python train.py --d_model=192 --n_experts=64 --d_expert=48 --routed_scale=1.0 --init_std_router=0.0149 --lr_router=0.00325 --norm="rmsnorm" --optimizer="cautious_adamw" --beta2=0.99 --batch_tokens=262144 --train_tokens=766500000
Below are experts of layer 3 (counted from 0) of a mixture-of-experts language model. Rows are named router (the router's row for the expert), gate (a neuron's input weights, with its number), up (a neuron's input weights, with its number) and show model dimensions 0-63. Each number is 128 + 32 x the weight over its row's rms, rounded and kept within 0 to 255. Numbers have three digits each.
After each expert's rows: "comes after" lists some tokens at least twice as common just before its tokens as in all text. This comes from a sample of Wikipedia text that the model never trained on. Tokens count by the router's weight.

# expert 29
router:144162152131144140127146122152132132120142147161118161171155105117070139091157135214144126184152147154124079171127109099154126105101119133206101192095191168145123085135137145142031122143124110
gate2:174108116134136115165159089136161125125093126085106141132120187116216084136061181107120086183131118092146114119119105078124098083140151094034127174118140155129155149124071165144133090151125147
up2:099107085154112153037150108137096166131184123123103191141133132164095165086173079120130169070103182148162047056130136088182148111103127101222144076147124125147113077159128165132110145097164174
comes after: " |", ",", ":", " the", "-", " of"

# expert 55
router:158139136149094159096153143153136098088137161219129150111111192123121068150115156114129101093149115140139112138114087112195152154127115114145085146166168097182147133133114104155127102191128169
gate0:052164142229112105110137126104166127062106158164174148155129159150148082105109141188172141228133073080138160142106127097157136076152067168098167109092098130157158142141121190128143117120075153
up0:046128132159123202094113148196173137205107112135120065119100186115117138052086161088146129097103142094118121143076124098120101169112091183128162130163122160070187094076139135153135164106180172
comes after: " |", ".", ";", "%", " and", " a"

# expert 42
router:157134149099149151121189126101073180158151165133120135159135110132150089139142130133122151175129073113104137166102064145110163131133117083135120126152139130106176120121152181193044077143101185
gate0:128104067080048146154104109208136114138170151122108072149156164107153153167153133106130072150115137182109088122208125109154185141077031123104181118131123062143153171082162141130145128159133061
up0:154192097109165148137060127122160093172154126056112076145139132104130067151133146109073135179166132092095128142124128163156142145097094164093095103132153159098141168106161160112127162083174040
comes after: " H", "H", " B", " K", " h", " b"

# expert 18
router:134129146139137156112162107123178173130094100138126117154129090150135099159105163153098116096104074196123087140117081160030176104121166105130111130131136092099185129162159153179109148134142129
gate2:139132087103099135133125115102120099114120154118167063092063090094084142161126118116205151129152150079130098158087157151157172105157131081172167156125094144144111150142144114111132119127155140
up2:137111120144128131117153065149179133105166083139048087099175184211122181170144119091098124172099084142182152082156106084122108166145171162081144111166098187136121113106087144114117107151141107
comes after: " the", ":", "-", " of", " (", " War"

# expert 7
router:131104137126145139107055147141157098137185109118123180109096116150122054141114146110107083089129165133159149136152132163160130095143065062146070156167099139132114206180142131156066145100094125
gate2:075159130179128146163119177181154107092099160114132113089110103107153118145116097098184148144088107163140073202126152119079140135139120098161172132163116099142143125129163126095169054120133193
up2:126074104158134066153164139116099117083161158111116141132055111153177119124163133111133139157131179105129081146112158126151213121208112127137123163121106117083106143112155096062171120139162118
comes after: " the", " a", " of", " and", " for", " his"

# expert 44
router:150120098159167148122113172134132154151150192131177185154146192101094146164132157121134139174139146152169149098077096124083139127132116168081073075124113095123092104080084148071128126138091087
gate2:123100132185138162167127147082134105097124116102190129153105090135118103134133102211100109079120138152189081080097100203114120095148134138115107117146058146137113111101144070111126094128081097
up2:174122086175139107082135170126188130171058126106149123133180150132116150076099093087149112096095121091144105149204107192113100118156128125158132093177122116116094156128162126105135142081092078
comes after: "\n", "-", "\n ", " Born", " Coordinates", " Died"

# expert 62
router:119108112121130182154098174137157092136144118111177102100104134140127097141138097146113127112077167044140134125180122116191085093094073090107145143065052135118074088120173128127000125129091117
gate2:138137145138109117170127053147177087123122116105137113106132091097172162114148162173084152093126144107181118116163185128131138076144158133135169119091099067147161116083174148154134102069146181
up2:142153072120181156100121117166147122115138168127096143110171113133150099102144114122121116171135183148096059144182067201098109135122139161109126157158152134098101182163147115152114108152141114
comes after: " was", " to", " he", " were", " is", " also"

# expert 52
router:183144168113144167146130112133122137125145140105117151129128042134129095129106151091105147135168129153131152192095099135107096112127086124097176132121092098152064136098128122131187176128084115
gate2:122163152150177152142104060131095098132165061215181137108105127174120124085158170097146109104081089110143119172167167111136163088142116161105117099132177117133129096152101094125139179152135157
up2:151197171114182147129131122134136089096151105146156134110095134090100136091169165116086177180207072122142121146161140136178155138163125160158106149141128160170140140178126106151137171181130144
comes after: " of", " in", " to", " for", " at", " on"

# expert 50
router:151109144143205083100132142146113168105146163155100121191132148121100184166134194135163103104111141079169116112115144141137103075133074099148117167092127089107115125117107150155131056131107145
gate2:124131154176100100142164062175179148110094146108186099112108063080116117143143136126147128123154151085135185156099138071168121104140127137138188127179135134137142104076085061113116111152124189
up2:093148179141085128155116164091076152114097151136131183144136120160125121173143122106106120156152141123102152145131134156126151092104150079093167129138129156124119163169100169117128119156137120
comes after: "-", " (", " \"", " un", " to", " can"

# expert 57
router:148164121158081137096039132113094172095156130092160082118065091124143145138136141083191096107117106140151156126202195169167121092115143063155108167135113101108081121154107135084164136100118134
gate2:056109174162136154128114093205143075079054141194148160149134133111164127140139133149166103095130135165167082143111113137149108114087157113120145131149092131110167138140118129103168126160152055
up2:109060125113149181110149038149100141090084127107124159178143192136088165128151077143067142164127138115146107122125066145104143147089131129134069120122170181202127101109117091088105154155165129
comes after: " the", " a", "'s", "-", " The", " his"

# expert 6
router:125128112120108088129109128133120153086124141165071109171108137155115098150133126102161093189106092084093147143133152119124138120196124112113115120088095053134043102152129180106188226154110071
gate2:137152197124120144091103121119111142123141127093099098142124130104106111136159192150113067118155181201142095164116116096204136113134126134137137132100139104147101134136056161181063094157164123
up2:110119118096046080098066116139196135093149145117137116132123063126133189153107136105139108147158161147126116157128165184087181096113244107152127151151158110102122148093136128122172133161102134
comes after: ".", "\n", " World", " The", ").", " National"

# expert 30
router:138116155196096147066132134086173092115144154120102038137163133162113091111159110109106049147125115086070078109153140139142174146162144144114109164101126100136089111138082106154091177111093153
gate2:151098126119091183115108139135111126096138089102102159118118182162116115130140145091134135138107178109128180103120168106159144104110119050163104127142111109139075105102098156100161098104128071
up2:159139120144080111110110173082112135170124083080101109116090121152113104097086146106160161160103181095084095118114157119152078152131087115088164093114132103158096127185109181153115111141127121
comes after: " M", " K", " T", " G", " B", " R"